python train.py --num_hidden_layers=20 --hidden_size=640 --n_experts=48 --experts_per_token=4 --d_expert=80 --d_shared_expert=384 --hidden_act="swiglu" --moe_layers=[0, 1, 2, 3, 4, 5, 6, 7, 8, 9, 10, 11, 12, 13, 14, 15, 16, 17, 18, 19] --router_score="softmax" --normalize_top_k=false --routed_scale=3.46 --balance_loss=0.0192 --balance_bias=false --router_z_loss=0.0001 --router_noise=0.3 --router_bias=true --init_std_router=0.00985 --lr_router=0.000251 --vocab_size=8192 --norm="rmsnorm" --norm_eps=1e-05 --tie_word_embeddings=true --optimizer="adamw" --learning_rate=0.000554 --beta1=0.9 --beta2=0.95 --batch_tokens=[32768, 65536] --max_seq_len=512 --train_tokens=475700000 --max_steps=10119 --dataset="wikipedia_en"
Below are experts of layer 17 (counted from 0) of a mixture-of-experts language model. Rows are named router (the router's row for the expert), gate (a neuron's input weights, with its number), up (a neuron's input weights, with its number), down (a neuron's output weights, with its number) and show model dimensions 480-559. Each number is 128 + 32 x the weight over its row's rms, rounded and kept within 0 to 255. Numbers have three digits each.
Before each expert's rows: a language model's description of what the expert responds to; "comes before" lists some tokens at least twice as common just after its tokens as in all text. This comes from a sample of Wikipedia text that the model never trained on. Tokens count by the router's weight.

# expert 4
Head nouns for people and organizations after the, his or first, such as Pope, Queen, father, wife, company, album, team.
comes before: " of", ",", " in", ".\n\n", " and", "'s"
router:091096160133090167080186117088172071133171193094109122149107093108158142098131104123136170091137115119084121166148108062128160127068144130125192084181153154099076145115088100090065093084152166074152160115154084143106136118184147151105098152
gate0:191136099174145114113096100122174123147105130080072173131133084169119095092204143186109255168167079143132086167110123132106110143097116139168147114092133154127079143111061187100164137162149080111179131135170150136090163121109151126147153136
up0:188135114138197169207068101068167147102110142072165142085130106113164178119151141141151146112151111140147134079103129110178114105077135087145161077108165138163161117123075111145133121192106092086128142152157127191127170093114119191141168162
down0:095104166124151126136118108148076159121109213127189128105147135109177165111153150152129118163105098154100128117128118188089154104178090077103142122136111143171143138152125175169120183090105154121092094168117163186167131140189112084138147127
gate1:083116066107090094072170108119201076115136154095126180137034100121126146136181106129204143119091185101183136229075066112107173100131130114171117134138154098093124138146099116174099176065126149130135192094063087135112168098123159122111124125
up1:085197138147134112157136176155051154143099105057149119097132145148135089143101137156102122106098128139130099094160166179061075163160120149122101077130166139152120140095099118086093158154107166165165124152146133069090113123117087087099139118
down1:128099163163138114115136144175200129110153167093165163139075116157159103125162118127172152114147129066151026105151092083086105134101145139192102158138161174096139136116116089138183077192176099098131186166080109113120102207111142147114091144
gate2:131127150052115138158120119154104147170114095132061205149118143114147161088164162135086150121088102079124145087107117122092173139085094125146186140126114077118098113091166131131103146131181128115124155110080077122125076134119082094118165155
up2:118124153177108079162186133092090109121096100210098140140106120097174146090123117053131117116085135129165167136121128097121131101152130103098168101110101115108122132106080158104112154179161099123111135157155080061070094056137093169111117109
down2:120160162148138123110164141130135118152184143149159164138081054144124100151139140132077128138120081122115138152171094044147182132131130163152105144147143195083107100075167099137121129156169170124131163141118107082081088140175090074197127112
gate3:117145179106155149121166123132106131123102084108156144113101102087114150161073118120082096089100127156178119093108145166078187138161129108081132100109112119182143100100175143139125141094069118180148118193174113145096162125180118192105057137
up3:199080112140111154159142166069110174152123145091123091128126087170104151142108071105119154124140133142086110095158122088169115163137107154168201138123165121080086110145147129095129055148085120134148156073085186142118124171102168132169177172
down3:115184114087183062090105096074137172118156104124103095123163155096161131121162136170183166153112127107132140200136212131099111120103055146140066178178132152160134065093140158159177128158138107090074126126118077052057135104121160071085099102
gate4:151160119174166101136112098120138159125117121096130126084086141139198175152168136109115168141107143175091148096134155105146136064193132146130079095176170134112122134083167105156076094150144064088092168155163175122168149152116109221142144075
up4:156129146072137153106092142058080045129114087158113165171149131115113119105106098102121142156103095146144153136110189176124128126090084120158219102118171054148109118136115106133178187158123096141153088149093115173096082091134134121089140108
down4:134126148130154107077165106129117130100089131130094105169096108134087126119136141092073112116128142141165112163120070083075089167177061138061082217183137120111094114178132091093151104136113149069161131103126115073068139178122132150167102143
gate5:190141207110113154140147138145182148152080098172144167130160149150137144121079127165151160087069093206164123089110122148157152151107102134164149098133189141116174173161096141124177126177126127115147153089056088161146132078118108133140157125
up5:185116158161122159164111134138106146106161191148113130151214129108134141146126093174155163103116082185150082127108096149106113180140102116123128134126137107167161107149096128124131112145100109113115101137144152135170144124173151041127140129
down5:112143067102076127103092134214111093099133156167131177109128103134103106157088166104185085190215113119122114128116107133089126088136127134140136131114136121111187131134181145196162147108095082152117079182084141131158138153111124119143138102
gate6:116115118161096104160138116092204165138115124163146109150134162160115203059072135151101104143149068180090117117127139073150159103144142155187136107167144114141143089140110089133172073077106122129076145157114132151138119161132130143143145113
up6:123080131118076130185162151105104155146131128091156145153150107148149100109096127073152193139139148110112155096102120129087166112124118091126123100100114131142139117075153128072123145138092138179105064134178094126097103159137132159167097175
down6:130075042162156148187118165130116139119163158116210072141144124139112138166134117129151140219163174125150085137110131177090155158145088189144107154127134137159154137124191150101132150114155059133125120061166132113120131135070120092155052153
gate7:126195145143153130080155156101112153101121176146154141143135092124095161157150115073111144154119141202126147105104137151089140118130103093146171087154160120138186147168177147184172167207107154118084110087122152132180167168143138154122105100
up7:122106126148158150182127100117105073150112121156180105114114157106146139146127093108120118160143146093077167132140123139112091149131132137097096119092107144216056139062101168159136124155109135129197160194131092108085047119079090158069192097
down7:034119164068162089112126114081157113170062130139050099090155138153132060127122156135086134131113138112153143135119101083174149176137124115160117133146111144108086151110104089192172104137115192181143103129204165132133106121130116113148137141
gate8:154110157128104164098146167133100122113134120121121154099165066114103086136112174132067164138093166107172126138176095109045092163161144123103149134131096124085148104115144157084125109106140190129112168186143068154183124137151116116153146163
up8:088158134123151118137102123144151126178153097124146070093163152086096170131095140165152170171152085192111134088106126157198181113099095168136112063161122125130115149139163165104131129113118089122169155160133127117134083046130198093193164099
down8:117178127100179079175148115196133131142152075144125119102149081117117141061190162130081138181106123118086109169100098174180119137151130164171092116092171137130123108089132097096147122148166146173152079166103103057078134166146119128179131116
gate9:150091125159141100128179169108076186105125112072143160112122118106131125123100098204122134091180157130108121141138159131122137139151100124170152147180125163151105111109126175114141098145058155110129182100155162105091123138096089098145070113
up9:090121173236163137173130113146151148109110063182130101109109101152104131156149120148135132159085142105084114100111126071119125144099085147139066083121091108136086133092136148106180174093058077149138164107144124126138102082138087127124144173
down9:142149144094113138101157093162107153133128150078183136106163190172138186123196127099070117096177135135121101116118125104126137142188148201130147107150138208127118148136186082103079142135166131079142174135101146125110103168076166073095118103
gate10:146136102087114163159045136134133045117161153153118134126087103100139095118135188165181145134059120153068122100112158137107137115181092127154121160142116190119118128100106147126121142101143109174121106086142115137114089121171174175085131170
up10:145121138108081156089124138109075138177126135101129168122101168129097099141107140124120067145171083181127148144147132163176098120166142156095160080081111180061154149146111100129125131107125122170158077121139163159183105149137105125140099108
down10:120157184085139117123073140194105139170169157154174079114103168179122099062142134136147142146109120176132142157054079082071087157134149132117141087130135196071100157123172139013112165094103142130159158137211140083126096189183075127169131128
gate11:142149168165129166137190087115128111135107126133140084204110073129117154138115132067158138124097130131196123139146133073118119133098108092074118130154140125118104129125092115099072086096154143145123151079133134160146232108139166157136084105
up11:114122150173139124094153097114156057083116118161131137126146123124104100156150127101150134187179145006115127089139078111128171127137154126120175127149102125142157142128144120135189164105217116172083191099165145129129145144123103156131110140
down11:141134094155143133048143088128096171161114086094116072138145097076108106138120159117098067183111129113146162150128141117142081090165115148112158135114115161111142139090126150202137136138101181154142105161127156146118120175154117085114106124
gate12:153144160115166143103112095118152139111140118107121156128113117131079150106116143155079100127154095075141133133113155124136121141126080110182108135124188159123163086141116135049159142180136110144150183126122074111158196076153117125150103131
up12:153117083158181127100161098154137115117107135113120132156083082148134145106117132137182117148078142064137131109129142133161121157095092156149107135141157140128171116112165116133091140172112165128122139137139113147195185103148133180124147128
down12:145161074170096108061174088130101157091176144081134115127160138139092145128093086053111151120154113156138149119123148086084128140101111180059099122111110131135135080181175124173187132097095216096120076095092111116122144119100129100107136080
gate13:177096137177118112128109205122095117107087053110082113105122107179100181146147208118120137101106122190149134174171108145148124139137108095132119135109061165127127114135126136095179116091118139139110118104113134096117180133108109140166143152
up13:156138136152131178104183177119084191148105109119159145080073113146121126177134105090094161145183193114077095069134133097186125100123114098056136135145115189111114131081097086139088124153107126098099152097117104091141142143101166138106147124
down13:123055102099174125121109065157092158148167089150114115119137144171158139125062180096157121128101086144103156120135179174154092115129149152172157194200098123140084139102121175137134096134131147109170087135150132065128095047164153157153161190
gate14:116117067130113148072187108136089112108149130156074091127101154088144091110127144137151072138212114088092185148128125099191137035118113104095176084180101105049139142169123113123162154087089116072134167114156113063134087161108148063091105072
up14:140124062102141107141148136095107179092124105180166092108068160104180084122069160139138133112116083148159142126102183157110197101103123143164131174148144144079141152164121174118111161075151089117083101086061114118168132141089113084104160075
down14:152150189138133093126103074118109163139106193169110125169135174177109186056112132101131113171111081110145177150160155192150130128160127092148137119112146132114124106145127109151175107103134077118152142122139064144127134203121090142111113113
gate15:134140144154152127140117109202081126091140167166143143115166119111072076096110136156152128114084128143111164093103107120099048127125105119133171117119128151171071085104132171157121182111081129161174112167102106164140151174162140125115074119
up15:177127101131170151080121144085161155140143159122145104123111153113124134140181117122093141129145084186156092064104147075155112176145135128067139135141095124170128129132162137173102089124112102160112139073097174092103073108173140121138144100
down15:152142088095145149121165122063191095089134121139129102070030162086122137141148076079124145032107178079118136160133106143145138072179174102159181108096093133101090162132173157127125055151128068109151139150179089073144107221130127175157099098
gate16:088117118116099172108128155102151144171134116104138159096111146117060080107097129111113123105123139105164132186126150020096111061116054124130145158197080125130184155127085140144116154135162125067087151049143178162167157206144109182104147097
up16:094156168117128065092117076138164095121162132139125105146108155164160137139153084132107143104166124170108161128135116140108166070104152115188115199168119098110126108142134101138154119096112146148191104133137190133137141112076073138088110173
down16:098115138106149066161141132138114136053156115127109111127098138097144146153155137093051114125130136121088169164133102151095171155147092123143078117218103165118160179095104109161151106090115087120103134147136111151145127126129131124146054127

# expert 5
Final digits of years after 201/200/197, as in 2020 census, and place words like River, Street, Avenue, north, west.
comes before: "–", " |", ",", "s", "\n", ")\n"
router:136120219201168127094152161093141092083155132167134059123107104112117178102125090095099165106090089139116176105153132148159136100143146176108118065164120159119103147148079099103067072140124165118153118151109106123115154095179160162093104179
gate0:114147156183159113126165158118137066144112150117070112136042167092123063185112149115182130115140115095164132136168151087169150101147097075084120130154150086130117143143125115129177161129121164171073213114101121149166148190155123149157156204
up0:159135063076134097074140106175142128138115090151159103106211132145131145147126107148120137123124108188111091145161130129112125149113148188153078135168110145085109141137101135098077125116148136115163101133117152076144089098109107136123147105
down0:117117191139118080126164140099123098202145098171103178116109160172116068157181122095109152146116122043125206124119150208085120145149128161213144101150152154077152091115152103032140113150129157109086152161085137139131121082105142099135114170
gate1:112186083112161060144138181150091106151123112107126101102133113116087114172146092093182115115115150092074133101118123108153100075181145133142060105129152136112127115139114107123161112052116152191098110124133102108142139130115153143153133166
up1:158139111114110160141116157099162081133183135186109151141122119115170166124177103148136099052083150087145108136176144152176175048083134124129123166142094132141160138143102036118155115134182140176134110119107107159047099165135143144105179110
down1:163126135130134133185139113122132098126108139155126134167085141134142123066161156127102078134142188098120096099147170145140127097095137148086096152154133073157159097131113134108224122094113111096157065109146125075152073119082137118097122111
gate2:185114153116167167164116107152161106074098164139151128123091133065108106176198127111147116163111114126128146116139082161155135128130145144147122179122152130129174124093095075112136079122141110104097132193059213142136122109167133096105098061
up2:098129106115138119145092192151179090078112147101131119150101154096168127101212092186185125164138089086093128135159119147158150067117173039174134093111144139137135140140104120148144096138129128159154113103080128091121131162125142160087134119
down2:157075083125161122149126116058120123147111153108134161073119168160094104160137082074104153129159101109117140148116119129159092126105067167180172089097151104131086141165166135178128082145142124138099108101078135129115154131115140156142079137
gate3:138136114177141138066132162090124103049086118091176065107138142198075144194144156125177117128091156119112110141107156148198105048113102098128149169107145126109124099143133089163156188156152129125105148133089092149139149121136073026153159129
up3:168135092170114157054144116079124182105125097120163140112125139080151086101170167170135144136134122158108105160188108097118070122055111128148116144107171134102129131117147076118133130105179157149148176161077152062088151143049165078159097171
down3:086104142120161115104182119105132078104139074134088126120134157109124098096154176095092129111111068113155150132100106139090142151197134183131141164155095156108109174113132141064164129097116152103111178150104124077119093145127110114163107214
gate4:110110143087136086139129180164145114131157137100095035154108056137157161150104126112054128124076149121079146130138138132143099158138145151084096094144112169093107121093052145096146133186128103183110113115128151088100166134113067147095077178
up4:132136105101162137152137132108086094104161149136135066137112095133117120153135086175108124135185139095206162113165135106154118073097146137140097123155103154137128183133124117100155127096126149134129119040096152150087097095107086061156156108
down4:126137142168117137166157094098080079059145165140083125082093092119079131124103159122197092062104115167099147135131114131155076152098113113140137130106094146083189093089101118131102127141155174166116174165072138135137124117122123086086097173
gate5:065080197176072122089143116101153140116173167147088087151121115069121121116136101103146164130094139082049151118174116124152107094119138185124122056121098160167180071062151048123169164155094092159095109128129162108118143152157140160103169097
up5:145139153144117137126163108135165160182132165091174157125180142128106095122117170090136178133111184110089184133218107129106185149177127109139130066182176082082154153057145114107081057104181121159188105140098088129126118186147096176119130139
down5:101129164153102121086107095164084155099189119162131099089149120202101114096123156126134108102162183166114151111083113140142194112085112137108114125161136171105112120137089172167142146134142113119123163173057106154137138180144135089169113178
gate6:222203126126161077176168116169101133126163123103099081169122100183103177133096139123097109156114134104123186137106120093156193097150085109060100077139118113144113076169101079114116147089102117086196180092153097139145129124095073157130149169
up6:159099168132063140123144144174127123175077129145120068093120085135128096147179110098083108168121171077149136136156174154165113123178120180095153150114113112123117160191089098159141103132134080172083072104091121162148197140133129161120099200
down6:155149138085132113130162112140134102161085152121169162182110126088125130136141133158141117113154048208158060134155182156180113148128141192114166108144156123088100164110139115167109146078156115144125144189079083167183092085135169053124159143
gate7:177162113112102102162134119124121138092123141129159133113130104169125145111098065127133145090078183181170132098091161146179143108165092168154065119088137107047168192125074180162093106087122126181110123129120085126087162108152148090112126124
up7:183191122107075120086182099140116146083109133076144158092096139184151148105120121135145176086079087152155124149132144128164147146117138171072106113141115159110099136164147123141052096102159094150135147111144144099116125103092188106144126043
down7:156135107119162136186128102102114143136188156188124134121114104146059077084205088074117124114154130113164114136074134129141155135150070174114092106102108198063112182123112155132132139094153103132116134080128050119190083141145137128105129143
gate8:133141137114120114127104182114118134124109159104126055180109126155089155118150130124078111079106157093135157141142095151126162132112117171135107086109133193125145167164105156090132118129109094178168139065095133146157093113099078123067102153
up8:141102178193144138181138135193173168145096141153123073146119132058131074155103140130124135126139101183107197123089097180073095150126120069112162192094146117124095140146116120129064172098113152116151156126129164140186149064099124159169216091
down8:092119199132119093058102117140140150152161157135115176143061082078161133123144152124176151174159150121126146131124144083051186128121169097170178169127129152168119062157173105135113110121143136126176110156142144132130131150110121098134167074
gate9:111164145098172118111160160147140193104164117130091151100142130131142133076083139059111158089075113152097122160130163079136153179118130126196117137080094111140138117115172138108139127133185107116142130104067071105154121126121138094099097141
up9:129109106150121150038132164072125161159126154154114122055181143144116112122129091095149199120126124142161126135148196169147165158162140130191156118085119126090139086120145121118119117150114134143140141119108132096150154121119105097140130147
down9:121136155071083121101121120117102108171069175139163163109138145137142108092137147119080122106129119117186032122166102157121078158046137105103086124162116101175110152127118156157139121146095216128121166165118133085092109077203147115132138128
gate10:154113140139108114201122138149180173087143161183127133146143123128109136084126145126131109079178131148157106182148159177050168112091143122090113125122192104141131100157162105099089137121071144120146179107137097146183074119099122123101143123
up10:189161114078177168078108109123153126151118166152128126114148151191117067172127109149160141061141112167166166129082127123132093123069149148131093137089173095164089174145078164121123135101060098115165214153084117125161129081124133136138127136
down10:090051140132115134090108153152077121181148135079104153122163085108159116153136135115150141082189201127139112121159143106104128124138150177046135129093144158159103127162141110164139130191167062104096175154143167155132143132096098154124143158
gate11:120131122174158080124092123109173112114101097126095105103100176148100133108111143141068069086108135092190160129147127107119123127178093104112080110082065138156115143086087176139128120167075130180185132106074120068153146103060137082141103163
up11:137128106111167119148123113156105166124109128108128165146078121133186096110139126111099100092132156086170157170075132158122104134093149148135155103146146106145109148152080106148172114199068186077159126139121152188104177111109142175081099171
down11:103095193119107107129106164129195131141175115157131126144177145106137164149102140187119128115156124135106145087142114087150096073130153139129105152079096148124148149123111133076103094105096101085121097143195093071108163146151168170170169138
gate12:147100147120149164128131196122151084119189126131135122161147155098176204131168166148129181142090145173144083146115121210153092077128151081101093108144110185100125140166122094129094068178038121135129117171130198149155149098137119125134129065
up12:089152150064076124127121132136176114171152109207119126155154096143150117113124181128150114173117158130107027147146147145112157094080196173185118098147163087079142146112139159140154118125157105156123142178160110154176097153123111198073166070
down12:115109119149130161151099124192045178116185149176162133134121152107144087098086125124167090134115106087170117096186131180080128152124100097078121132139147116121184141101110091032184153097093189110159138132108124144113123196154135051162099096
gate13:108183153090165133124147118086132095118155155102089096186131064145132127125156089111163111119151131135131188118137116185126135117187130179188124135120120142126117140138114116126135131094113097108152089146127144168147118097108090133152078119
up13:094139095130105139087135150155119092113209093079102106155071160109118150132092124119152115108100167149130108162162141131141092176139199037086059138143143073154127119131123082158185148115148068131119194120171117080113119156153116106110126086
down13:123133125093172141111126152048109080127135123094137092108158144136098132138079112172167172132179032168160122155150144132144140113147125122113157130145167142153189119117097111132045105122118189104092144124121156194107112105082146095100127108
gate14:104111131134099134109129132103094190038100127135143060090182103078143131106130146172088164128124145080103073131113142179185102094095104107127096196120126126095152165157113105125150123129125120135111061138121120144107139099118096198117110146
up14:170130093112188157100125135174122120112118184112119143177158155114159114103170097081164089130138122147145095144101114138140146188138124184090136120125092144113111129114137133113117097097108118156109134125102138170110105135150079113024131125
down14:125104153114146083126098135158127130142140143173103106127122116142044112120143078180145191114076153158115133131138128127108117064123152144102152135148145133115070087189095106119148106153138092153133124186088126169119094201126143111092149126
gate15:075108079169128051148152139159143121165088126137170101158100182126120089146128111106136165158148099150095089149170108141142056117175137103115165141145069122129119151130071183113106167168103127108117166087091123106137158197062146159148113187
up15:086099144099192083121178102134127131080158137130148054116118153136169097143111130159150087151159164134131193133120159139113135099113141144178163144144135115131157161085129189151152144149103110095090182119117142153140119113147118115147149124
down15:131102080113048144116131138153159120186175156125097112205116145163119117108177085109187153084083154142157061171118118059143150081129135167159085156115127105124120111184200075206128089152110160137160224156143095112101155077126203108111139194
gate16:139117070132133138108181155145079131083183105118109123097147110155151077166099103096152136149062093140106146194136137168164132077171127125138122128150120101124147187095136090140164177150089143160158140138135161128106124221107149083095127110
up16:119187110186114175155113071098151141200147149089098118110076114073079161112164120128160121142167090157139157101143117097128142129170111130133102053120113125133149095131109126130130077079159137173120089184125094104128091155131154153157125098
down16:190149101118111129126103104101153129138188156163098079140078150126155086121136098170161096173113149162077102127172140098139101087074192161108086147093146079053117079108086165114100200158124099101114111096132060097163109132086136088142119118

# expert 28
Words and endings inside names of organizations and venues, such as Sports, Association, Football, Railway, Soc-cer, Academy.
comes before: ",", " of", " (", " and", "\n", " in"
router:121113188134184132082167122113169088116092166103129119156163119142156139071135080082112148083129107115134114174105062105130099141120114143075197119139166176126146163114122095063117084170136169082110136162075148105110130119148171129133124168
gate0:134143110098178134089115089140140126125123070141177113130148187092182116124130141100142135135173164084142138114141087151017124117135160086149202151138175119192115118168140118104112080077070096120109077192154054146128118058105112076130111139
up0:108158170094099087100168079076155078103114120149181104148111138149088146132077100128149161115138148103163127052114139089059105126139157090160187155125169116147115155072152171142144101129106145111106072117148055140132180126123123153115156192
down0:132128136148195144113116143138156173085136109127150083151142106200133131160094124233171147146137093150123091116142112135146175143092098156088130091124140105126126142117110134123123108169114094138119143112020084106156086086065168127188117152
gate1:110195106173129110141152067127165099150181118091136101167131146132130163149140082101170145178121185174130124148134135125143140108172087175130139150092151151093087131108114143115156082090097170171097079116113194146139171137165156172160135105
up1:139121102053121142074145181140106154107102128100131161147130091199106130141135111116114077126087111122146128165153149114087075150137124146122168130120109082154171114158153101117120154160169106091166130104130097116160107162146054087106109147
down1:115119122098158123100126121144117140140119137090167093216189148147147093105163156192042176072112080166078087125131108138104090102140112148156129114063124195084123122110162118060131131111120117160183094132133083122169132217103181126147125155
gate2:150115173088124118053174152119091155186109135159100150147051096161076122103112186144127183078140153164162134180100188142171165124128093118129100148124128142081106174109090133135122200152098137153100119155139101126163140142138184119119115104
up2:132163143106129074137207179160052195105167138138128177096049123175207119140141143184119139171157148088110127101137133106143113180140153123096119086161111121110139146146169110072117137165149118132194127116138092110064136089089162126160146131
down2:118154138160097186137126080123091129125170117126149086108164120125139095088118132150151144121190149119044131151127116165129116119089166167143132109088147066144072213120066133129082083133117114126148148103118135066170084136135069151105137149
gate3:150086083043138125115184107151100148149160125093143127135137148117148150093083151114151118093083132153155100093129099134149143097145082145158122122165092074180162155167102156088162174110115143137118157097097165116099156091151108118188136149
up3:169150107128114107066142131121148114167096102120129146118086031166086120142119054152130124149147119096108139130118139084100123123133185089108130123152088162115158147103160070128128132146100139122143117109205125134166092162137166120075147080
down3:152206159113172128124134143110157190161156147111152116176164158123145147172075098139105124120130142137068164094107189160145159180118101106046105165136129107153082136106116146107140195081127118133141026148152109132125118138079122132112131191
gate4:153166120111093096152130091125120101148126184112094131124119084136119139152109099111069093101079055125128107094167143088113140164146104133076116056176112110102134173099110179135107114185122126140064052120159112133121112101175146083108180193
up4:135141199156201155132151089102156153140169122126103170099084110149215090121092143135128139145123182106104151118148052107154127148094141116122133196133126112122130034132155035158196144080197153136153153106062080111118162166079137150150133095
down4:193112165136195175121095181099098154135193156148167128102133113083090125130159134109142108157076183147156119123132135120111129158084144116162128138151153055102120178153144123117119102186132154082233151105149124094180056191084136151129098154
gate5:130172135148164071167118136171117139117105135154144136155167102168156174146150093082154127126103146128119150112166083045120135202149086085130105159145152111136111151085155153139135140154123206103106133128117143133067172189102122090106183162
up5:145211076154139144096085157153137129135144110183137099090143145130112159175140108141141164151139119095104178151079115167117108088089148129121147103128123136154099111209149101113088096105170154124179104100124078161139118143128128132134122084
down5:096140129144169157081149123151144138171145122206161108097074141120119111142130144053125100107097165101109171132124118067161097160109152124161079178147130086213215095124070174131114111073126099136083058042127118148114105126182107107104166115
gate6:053088120097125086143138215084192178147149111098137145143124123158140095131123141104121165111198155150082094120118141179066152148119112118185068141144113143056157159084104131079099131097088119096120166116130077157161127103108132090182216162
up6:171147181168080167099169159118118138109125065162124086153101105154163072094140093087094088115111180178093101118128153158129119134142165107058096082177130127093121109140169172143166107085120138122063125085113148167159122142152137093134129055
down6:098138146129111056162168155135127147111134122097137159193179137132177154155153156109194170096108085116083131112162133148139137096130124094088087191157083182113087136142126170114142123124126155063135161119129187108169192085134177132135133160
gate7:094128119162083126172117156076179126182116113155132136127118156143123134099099123078147152123187157162124161105135106064122139095178190082164134180135126111170071127143122115135112124202132098143138115152153134136133102152075142157139149117
up7:100125143138086090177111137175137107127172101096198122091069150172119109125095129130191187094201121139161154090112092107152141072081177088104074154166160134114105170164135080150135110121085197128058136154172184113181125129076146112163130138
down7:129160115166107120137125169136134153131132118125110076153108129061132143126128133149151132176066149151074160097196114179066225089115125167077161160196115132103144159143115142094119125101165149114114146199140140121117169098111179087161075153
gate8:119124136170200145167043063168130191080123132185166120063132092139090166152136150095100102105151147185056069138108153156150168154116158091138111143085126164169124150134130104124084179135095087151138103147115095106115134172122132146161122136
up8:124110185165102129128107135136121183169128133189111123125077120133104099070134124145129160117161109113121110150078101084100125149122231060189161144109104143187196126120126165160121063129074129171171147094157180097099159114172135176113188117
down8:143114118098188104080157074158156122113139155165093097072122130161173136134126148137129116136130138161115122159110089133167157129116078168134080112094217099107082094161091101176137113101134183177084184133092133121178137185168117110172145130
gate9:081095121132176090079125178149143148105165104139136040106138130125134062130120058117160148105081159175139107139145116152115073134069163089113110118195100095171152083144155142136185135159114066150145117157119113160094107149192139160120131074
up9:090073112189154140114105132091148153121157108073144070101132075157102079161172100105116093125143107155145137141144093165184108121105119135077107135156128097132181076145125070108131170103114128113121137118133170114099128175165136111125118135
down9:109139188122130155128131175092143131139066121143074139103150117148179163128158146105095154127121085162111117106181158104155135133201194093129129127174153176076093109103136124101096131169097211158163152069086061124115120139095103162129105140
gate10:131102093108125177156185067122176076085117085130093121139117148077143182128118132107124125152123199145143123101096090133109137107122118121100150061117137109110124134162156042114179198146144156163073145146028160105157142165125128146142104210
up10:159099087143172127111157089148205144107084193102145093178179189131109169129145143084095121150075092181169140154114137160087090161153182162161129133107188157127103158117165113106076152099136105130095116064110129106134130083145115141081059175
down10:116149084136168154067126170154171133096170210113176138122141095067129115153171155102113152148121130134095147122164189152113124166128144144201098156107140126123094081039105154058177117160151136143123134153156069047132132100121079123113152088
gate11:126097151112116062132148063176200193115089119137154104075154179146109158143087202134104116136125168154141158142127125110119161121162147069111152132135165185156152122146153123088121119140164100142121134123197174159159138110061143143135125129
up11:155094167160115080156062079127130171134114071115106165110146112123035177088131099114084146143047194141106099116097138127150167146172094142092080121122105166149121082162120083171157097119080166056096173102137133117154074122138133096172125118
down11:092146144150119087096107109127140119090188121170060156155102112157133155069132127121170130100145100141137100136119110136091094124130093077188116118125088121146089116120144159132152130131173158107136183108127079136135142143141093101143088132
gate12:088100089122165095162113113143167175130116106123139158073072136088091074161142175121150125122133123105142110139133078165121156117121096168161138126151121130104062168149123109114129156131139070084138078147091157144107106098077059107148125147
up12:089137109137164155221103165113165146084134114138127158143124114114152131135092171183091162136095113096137123217138159150121103122160116177089099123171146089124151096107178160104153155123145071129119112147131150097191161104123149140152153123
down12:091129105112110111165088131140141151131095122089103135122142118205131079129181095108113172167152154106145103167157116137129167112140152202138087121130129118110132123099158078162163038151136132200089121185066127155133168100134125162195123113
gate13:109107128130134152148128089123166128141121118134101132103124150152163087060061057156121114207144132098119103115115048095107129086104132122086103112094096119082127134123120099139161167131144048144124182096120098175178118132090167092157111143
up13:107138096107134119109096181107129115115145112101126080180117136085068155148123125086127099112110166149145105205093146077123089131119174144134117132069105148094172177117098052164117116147208160149144054189109177135190092106167137156074129172
down13:139113116089181145110106111131128085151157153186138082122146060129140174096184184171159157102123111143079164164155109154084104161149171149102108099110083166149144144118186142132180130133152055136118124119138119185109176095165114123118141065
gate14:107105178132064150050097134093160084100167184162096149165163163126192157100195133149137119131124179151171125134153131157209151146121130085105111160141114121195123122131133112191132074092117099129079088140121154158110139151140061080122097100
up14:125129092172135172105092155142121136113138159190084144106096097127145132133113142159050156165166078101092136138220114118170119145118048167136171144124139123154136097133146142146129090093105135139092151102081106162135083125106110100155123194
down14:130105111126095122087099160134114167082073078168122123101096110150149164143138132147185105132174100097139150166091147201122135131182144168168091136134135122117110136105151111177150123166118100196106147163168189185104138126190095093176147144
gate15:132129094115143140091156175131166088192100121151125078114125181082118181085116094111142103138088099147086169135147135178157128125115196162127119114137168152108131152130154117141042112143122124164110156103135125060173138082090150222106142093
up15:155072168098120099118147049128085177080146099076134134144126126142105070124104146161036152120125114147155141149105161074115145197086039085174162150148126059159113134152064150122142109167148164159135098148169147172137125104155110078128135105
down15:155124167074102162113083141136159095102167148178175153162176106152087190142122188183103126103140144100113123049156136112103081113159181075152141141161127154105052128140076187150116135113091166163087107175142183132194079159121124101076179118
gate16:090129122147121144124085132104177201119135151166142122147103112077142139117171174167107177168144094126182091137073116167052165150158143098117093171169123127147100135090138135084129098103111145103182192127138147140155149115136139059122154137
up16:107119111140105117141105171118125144150141132150179074100145098129152172152150066170102142122083092190156098165161161052166082094102105173096100147087126078129095175139115123142128127143158110117088161127107069149176141113079156105109122155
down16:141160151117097106133095200099126088128172135150183103098132107122142135075101057180141105157083162099127115077093111144140103064136137095176080171153148085111113113178140122097178113162063112161130120100171149153118147080136140124107179097